Experts of a small language model.
Size: 11 layers, vocabulary 8192.
Experts: 256 experts in each of 10 layers, 80 ReLU neurons an expert, 4 picks a token, a softmax router, a shared expert of 128 neurons.
Training: a variant of Muon for the experts, 1102M tokens.
Below are experts of layer 4 (counted from 0) of a mixture-of-experts language model. Rows are named router (the router's row for the expert) and show model dimensions 240-287. Each number is 128 + 24 x the weight over its row's rms, rounded and kept within 0 to 255.
After each expert's rows: a language model's description of what the expert responds to. This comes from a sample of Wikipedia text that the model never trained on.

# expert 47
router [153 121 113 127 124  92 110 130 125 147 113 143 117 118 134 127  76 148 131  98 133 103 127  79 121 103 132 147  89 127 121 140  49  88 122 108 111 114 124 155 135  61 116 131 127 190 109 151]
What it handles: Informal mo, name starts. The piece mo in mom or moseyed in quotes, and first pieces of surnames and place names like Che, Hay, Jam.

# expert 66
router [139 124 124 104 127 132 114 134 131 142 113 129 119 113 123 119 221 165 117 150  58 111 126 105 132 121 119 112  86 106 123 128 203 123  75 103 125 123 110 137 123 127 130 121 128 130 117 185]
What it handles: Tennis singles and doubles. Words like singles, doubles, league and allowed in sports-title contexts, such as first singles title, mixed doubles.

# expert 28
router [127 117 168 110 135 133 129 139 131 135 124 143 124 133 131 125 212 148 123 146  89 129 112 100 125 114 128 152  97 124 125 171  27  99  85 154 125 129 157 127 131  93 113 124 144  92 117  73]
What it handles: Articles and title nouns. Mostly the and The before nouns, plus title or name heads like Lord, Order, European, and commas after names.

# expert 36
router [141 128 150 126 151 169 109 118 136 137 112 156 123 113 119 113 102 180 122 159  85 134 119 103 106 126 131 141  86 128 118 141  37 105 114 129 131 123 203 132 133 155 116 111 136 125 110  94]
What it handles: Name and born. Words like Name, born and son, and word pieces such as but in tribute, mostly in titles, infoboxes and biographies.

# expert 48
router [134 116 247 108 141 188 122 138 134 130 122 150 121 125 113 139 143 156 124 157 100 121 117 127 132 126 123 138  93 114 116 147 158  76 184  97 123 116 175 136 122 137 122 123 140 140 117 149]
What it handles: Articles and infobox keys. The articles a and the after verbs in biographies, and infobox field labels after a list dash, such as CPU, Starring, Population, Density.

# expert 2
router [145 138 159 110 129  96 120  91 141 136 113 120 124 123 117 130 133 153 106 109 171 107 145 124 123 131 125 131 102 126 119 133 155  65 137 123 113 101 189 136 149  60 100 113 122 121 121 151]
What it handles: Asian name syllables. Syllables inside personal and place names, mostly East and Southeast Asian, in sports rosters and lists, such as Yi, Tan, Ko.

# expert 33
router [116  99 158 108 136 145 105 126 131 143 121 135 113 110 120 114 152 122 126 106 106 121 106  90 121 125 132 104 104 132 115 108 165 240  99 100 133 105 108 128 133 136 114 118 137  67 130 134]
What it handles: Guitar and W tokens. The letter W starting words or table results, and band-instrument words in lineups, such as guitar, bass, Producer.

# expert 20
router [137 123 231 115 131 142 117 115 132 133 131 136 124 106 130 115 196 109 127 112 184 126 133 134 120 122 136 142 108 133 130 153  83  62 169 145 128 126 156 125 137 110 110 112 133  97 124 117]
What it handles: Passive verbs, predicates. Verbs and participles after was, is, began in narrative prose, such as used, held, kept, believed, prep(arations), plus the.

# expert 46
router [115 109 174 113 157 154 143 107 140 125 125 126 119 155 116  65 174 180 136 149 121 138 134 150 147 139 135 130 156 113 157 132 163 120 123 150 129 121 178 149 131 133 132  99 124  84 123 175]
What it handles: Hyphens and dashes. Hyphens in compound names and table rule lines, plus list-item dashes at line starts, as in Jean-Roger, Madison-Ridgeland.

# expert 1
router [139 109 135 132 137 150 107 131 144 138 107 139 104 126 124 125 132 144 109 167   0 124 119 138 114 120 130 122  77 112 118 119 204 150  97 116 115 111  84 133 145 183 118 125 130 138 131  79]
What it handles: Infobox Area/regulation pieces. Mostly Area, Region and Summer in place infobox fields (Area code, Summer DST), plus word pieces of regulation and parliamentary.

# expert 26
router [141 133 108  93 134 155 124 122 141 155 131 151 117 136 114 125 128 132  89  96 125 122 113 131 120 117 124 130 125 112  96 141 170 118 152  94 124 122 151 123 147  84 114 135 133  94 118 133]
What it handles: Acting and playing roles. Nouns and verbs describing career parts in biographies, such as starring roles, plays as midfielder, plus dates and dashes.

# expert 11
router [127 127 125 109 135 112 112  99 124 125 105 127 125 119 127 130 103 164 123 136 239 123 113 120 101 130 137 131  79 119 120 163 110 182 167 102 134 120 147 152 151  88 132 112 137 111 130 124]
What it handles: Replacement verbs, etc. Verbs after was/were like replaced and succeeded before by or in, plus etc in parenthetical lists and some mid-name pieces.

# expert 51
router [132 133 134 122 129  93 108 113 145 112 111 119 113 122 129 124 165 164 131 144  93 110 129 107 123  96 131 142  56 125 134 141 150 119 125 120 121 111 179 148 133 123 121 108 150 132 113 138]
What it handles: Totals and bio fields. Total or total before counts of stats, area or census, He starting sentences, Born/Spouse fields, and coordinate second marks ″.

# expert 27
router [131 136  77 136 141 197 117 109 123 133 109 130 127 109 110 107  59 151 120 136 149 126 107 118 123 109 140 141 102 115 122 142 215 167 105 140 138 122 145 137 147 115 119 107 134 122 114 155]
What it handles: Capitalized word openings. First capital fragment of a proper noun or title after the or a pipe, such as En in Encyclopaedia, Sac in Sacramento, Chi in Chioggia.

# expert 15
router [152 121  76 113 135 170 116  86 154 124 112 131 117 116 112 112  92 124 100 103  96 119 110 108 115 121 119 146 118 119 125 165 141 171 144 104 129 120 138 143 135 159 121 110 144 166 114  68]
What it handles: Mid-word syllable pieces. Inner word pieces like oma and if in words and names such as automatically, diplomatic, Aromanians, Cucujiformia.

# expert 52
router [142 134 175 110 131 164 115 136 133 133 122 139 120 118 110 127 198 141 101 173 113 121 103 113 123 123 109 105 118 126 111 125 186 152 145 134 103 124 166 151 126 116 113 121 151 162 107  81]
What it handles: Word-final or/ore pieces. Word-final pieces like or, ore and ora inside names and nouns, such as Valor, Collymore, commemorating, conductor.

# expert 35
router [142 116 217 119 124 151 114 100 145 149 111 148 108 121 118 127 183 197 124 144 132 111 130 109 124 105 123 131 130 130 130 144 123  48 203 104 117 117 113 143 129 111 125 112 127 136 118 122]
What it handles: Written and the. Mostly the in narrative text, plus participles after commas such as written by, working, having.

# expert 45
router [140 107 154 120 141 166 104 120 144 137 123 123 121 122 124 128 137 128 134 202  91 111 112 129 119 109 133 125 128 123 132 171 187  99 127 114 114 115 127 143 131 159 122 121 122  90 133 198]
What it handles: County, count, non-Latin bytes. The word County or count pieces, Can, Cr, cc inside words, and raw byte pieces of accented or Chinese characters.

# expert 70
router [124 129 132 122 131 183 113 102 143 135 116 131 109 110 128 104 147 142 142 153 215 115 123  62 106 103 115 142  78 117 119 141 182  67 162 154 142 124  94 134 132 135 112 111 141 160 113 116]
What it handles: Non-Latin bytes, closing parens. Byte pieces of Devanagari, Cyrillic and Greek text, closing parentheses, and syllables inside foreign names such as Arad, Zoran, Komarov.

# expert 40
router [130 101  59 134 138 175 121 102 140 143 126 131 116 124 115 120 112 157 128 117 181 121 115 135 101 110 143 121 110 127 121 119 115 152 182  92 114 123 139 137 146 110 124 117 137  74 125 159]
What it handles: Titles, national, table bars. Word starts in titles and sports results, such as national champions, Oscar nomin(ees), World Ind(oor), plus table pipes and was/is.

# expert 56
router [129 123 177 130 129 131 122 112 141 134 121 134 134 135 114 118  77 128 122 195 132 126 123 113 123 122 134 161 122 123 105 143 140  80 197  70 113 123 148 135 130 141 122 125 127 152 118  93]
What it handles: Politics and competitions. Party, politician, member and leader in political biographies, plus capital letters in acronyms and eting in Competing or Meeting.

# expert 4
router [130 117  79 124 139 121 117 117 144 133 111 146 125 122 129 122 114 139 105 109 181 126 107 102 111 107 118 107  86 112 129 140 105  58 147 112 135 111 142 140 141 161 119 102 117 118 109 150]
What it handles: Biography life verbs. Verbs and nouns after a pronoun or possessive in biographies, such as lived, grew, spent, experience, daughter, relations.

# expert 39
router [137 102 131 131 123 130 102  97 144 140 116 147 113 120 133 105  81 108 118 158 160 133 113 109  99 123 113  83  75 134 124 147 192 120 143  97 118 110 113 128 130  69 103  99 135 144 112  65]
What it handles: Nationality and language names. Nationality, country and language names and their pieces, such as French, Malaysia, Arab, Math, and the lam of Malayalam.

# expert 62
router [142 124  95 125 120 125 139 123 143 128 112 141 119 124 121 117  73 147 115 120  48 121 115 130 115 113 113 110 104 119 114 111  99 162 119 118 127 128  80 147 135 145 132 111 134 113 127  87]
What it handles: Table cells and values. Pipes, minus signs and dashes in tables, and names right after infobox colons, such as Gl in Gladys, Cro in Crowe, Cre in Crease.

# expert 24
router [129 120  23 112 139 142 100  94 135 131 102 128 112 119 116 120 188 160 119 151  68 109 131 134 120 117 112 106 123 109 119 107 163 147  38 110 134 103 158 140 138 121 118 108 143 121 114  82]
What it handles: Directions and parts. Compass and region words and part or member before of, such as south of, eastern parts, west coast, a member of.

# expert 31
router [147 123 197 111 129 120 120 115 144 147 116 138 116 117 115 116 159 174 109 117 178 134 130  98 117 120 128 121 125 105 129 136  76 138 163 102 114 123 168 132 132 157 123 109 131 181 121 156]
What it handles: Punctuation and career headers. Closing parentheses, table pipes, colons and semicolons in lists and tables, plus section words such as Career and Tournament.

# expert 3
router [122 124 127 122 137 169 123 103 142 123 119 136 111 106 144 121  72 108 125 151 146 140 105 138 119 101 123 114 177 132 114 118 115 102 114 112 127 133 138 144 133  52 113 127 134 137 102  78]
What it handles: Name and taxon starts. Capitalized first pieces of names and taxonomy labels in lists and cast credits, such as Class in taxoboxes, Alexand, Nicol, Tre.

# expert 7
router [140 120 148 123 137 112 116 110 128 145 127 133 125 119 112 111 151 181 119 113  83 106 132 127 108 120 140 112 100 125 114 174  50  67  93 156 140 113 159 113 139 110 123 128 118 148 102 124]
What it handles: Mid-word name fragments. Inner or opening pieces of rare names and foreign words, such as Ind in Indeevar, found in Nafoundine, bil in Mobile.

# expert 61
router [145 109  75 117 132 142 124 114 131 132 116 135 115 118 112 120  50 170 124 144 126 109 120  90 118 119 123 126 160 107 115 152 160  83 161  72 121 117  73 145 129 101 129 115 136 120 107  61]
What it handles: General word endings. Broad catch-all of ordinary text: word endings like ia, ive, ctions, plus common words such as However, this, should.

# expert 64
router [153 116  88 120 129  89 106 103 135 154 114 143 130 120 105 110 176 126 115 146  82 119 121 146 120  97 133 113 121 110 102 106 170 165  85 113 133 116  90 133 136 143 120 107 141 146 112 102]
What it handles: Modals and verb endings. Modal verbs after a subject, such as could, can, should, plus plural and verb endings like -es and -s.

# expert 29
router [143 115 128 110 127 168 114 119 139 132 118 135 115 121 126 125 157 154 107 125 122 117 114  86 110 131 135 111 110 132 104 123 123 107  69 147 119 113 201 140 132 140 110 117 132 115 113 143]
What it handles: Table separators, common words. Table pipes, dashes and numbers in tables and lists, plus common word starts in prose, such as arr, inv, year.

# expert 42
router [146 113 170 121 125 132 122 112 126 129 121 149 106 124 114 119 100 151 123 155 132  95 133 122 117 130 121 116 105 106 117 128 101 132  79  83 124 120 186 131 134  89 116 121 125  78 112 150]
What it handles: Header equals and names. Closing equals signs in section headers, apostrophes in it's and what's, and name pieces like La, Sign, Fra.

# expert 34
router [135 113 228 123 142 142 122 124 139 138 126 150 114 113 107 140 224 145 106  93  98 117 124 122 129 110 119  95  89 120 112 132 203  95 133 123 113 134 121 138 142 119 128 115 124 112 111 142]
What it handles: Word-start fragments. First pieces of ordinary words split into tokens, such as ru in intruded, br in bribery, bl in blown, warn in warning, and all.

# expert 18
router [135 126   8 120 124  89 103 117 152 136 122 148 114 118 101 128 188 166 121 144 128 108 108 123 109 120 110 113 132 120 114 167 137 111 130 119 111 123   0 128 126 161 114 128 136 182 126 112]
What it handles: Common nouns, numbers. Very broad: the, numbers in tables and percentages, and plain nouns or word pieces like city, doctor, labor-er, Mother.

# expert 43
router [135 135 161 117 124 153 142 119 132 122 124 139 101 116 124 115 139 166 117  91 143 114 109 126 124 121 123 108 114 138 116 146 211  69 177 112 125 124 101 134 152 125 127 118 145 124 120 174]
What it handles: Pronouns and subject nouns. Sentence subjects and verbs in plain prose: he, his, was, is, plus nouns such as motor, window, Music, Act.

# expert 9
router [155 118  69 118 135 119 134 105 142 129 132 144 124 111 109 118 113 143 143 167  75 132 127 123 113 122 125 105 107 116 125 172 186 129 112 113 121 133  93 145 141 114 116 107 132 163 125 170]
What it handles: Table and list fragments. Word pieces and numbers inside infobox fields, score tables and lists, such as Municipal, player, civilian, emi, N/A.

# expert 58
router [144 117  44 118 137 118 121 103 140 142 132 134 128 127 128 129  71 167 145 111 213 125 127  89 128 117 131 130 103 126 113 131 133  47 121 127 140 117  70 153 134 136 121 121 130 144 110 110]
What it handles: Mid-word and table numbers. Word-internal pieces like res-po-nded, te-mp-orarily, and decimal digits or pipes in election result tables with votes and percentages.

# expert 67
router [139 112 185 123 136 147 111 119 137 137 112 134 116 112 119 128 211 137 114 143  65 118 119 124 117 121 123  97 121 124 129 143 178  82 120 112 130 115 105 140 139 130 118 114 129 135 117 106]
What it handles: Rare word fragments. Odd middle pieces in names and compounds like pec in Perspectives, ho in Greyhound, oe in Donohoe, plus Pre- prefixes.

# expert 22
router [132 119  89 110 119  67 108 104 142 126 113 138 117 112 111 118 148 104 109 161 100 119 118 114 120 101 116 148 108 118  99 190 105  73 156 117 137 124 159 127 136 140 122 116 143  96 128  94]
What it handles: Mixed word pieces, winning. Mid-word pieces such as mat in tomato and matters, ing endings, plus sports result words like won, scored, Score.

# expert 68
router [122 112 158 109 140 166 138 110 131 138 137 147 115 114 124 117 144 170 103  94  83 106 123 124 121 117 134 127 136 118 124 124 115 133 103 103 116 118 170 127 126 169 128 108 130  91 128 130]
What it handles: Concessive words and -ing. Sentence connectives such as However, While and Although, plus -ing suffixes and possessive s after an apostrophe, as in underlying, town's.

# expert 41
router [139 118 175 120 132 170 102 107 130 145 126 119 122 118 113 135 125 136 124 116 174 119 122 117 118 131 124 119  84 130 121 139 113 170 143 119 125 109 125 134 143  97 131 124 130 143 120 140]
What it handles: Noun after article. Broad content words and numbers after the, a or in, such as years like 1939, state, York, 000, and the ′ and ″ symbols.

# expert 13
router [136 118 110 125 138 122 122 106 150 129 132 136 111 130 114 120  68  96 123  87 185 125 117 128 115 118 130  73 145 120 115 147  96  85 220 114 122 119 133 140 154 126 115 121 133 130 112 177]
What it handles: List-item and table starts. Tokens opening list items or table cells, often name beginnings like Jam, Ras, Lem, plus quote marks and from.

# expert 65
router [146 124 124 114 122 115 129  94 130 143 121 143 125 114 107 113 180 152 106 112 197 106 117 116 122 139 148 130  83 111 136 143 100 105 167  95 122 112 153 147 129 142 134 107 132 131 124 124]
What it handles: Clause verbs and connectors. Verbs and function words mid-clause in prose, such as were, was, such, needed, based, being, protested, reached.

# expert 21
router [137 103 112 125 129 164 122 103 133 128 113 126 111 110 112 127 159 133 115 154 134 121 116  56 118 123 145  89 128 111 131 143 126 145 147  94 116 116 206 157 144  89 112 118 123 187 117 105]
What it handles: Place and name starts. First pieces of proper names, often places or transliterated names, such as Ad in Adelaide, Wa in Wadi, Nor in Norfolk, plus pipes in sports tables.

# expert 49
router [130 107 203 126 128 197 106 126 142 131 116 142 119  96 129 121 116 131 125 121 131 122 130 105 133 122 125 151 124 128 123 137  89 107 126 131 116 113 143 139 136 123 117 136 127 123 112 181]
What it handles: Articles after verbs. The, be, for, by after verbs or prepositions in sports and film prose, plus verbs like leave, give, continue.

# expert 14
router [126 120 186  94 147 106 112  91 118 139 122 130 120 114 128 123 147 132 124 122  21 128 126 109 114 138 136 103 105 122 106 130 174 121 122 123 115 116  56 135 140 113 126 117 144  98 116 143]
What it handles: Line-start items, suffixes. Tokens opening a new line or table cell, like list dashes, pipes and No/Now, plus word endings such as -ing, -ation, -ed.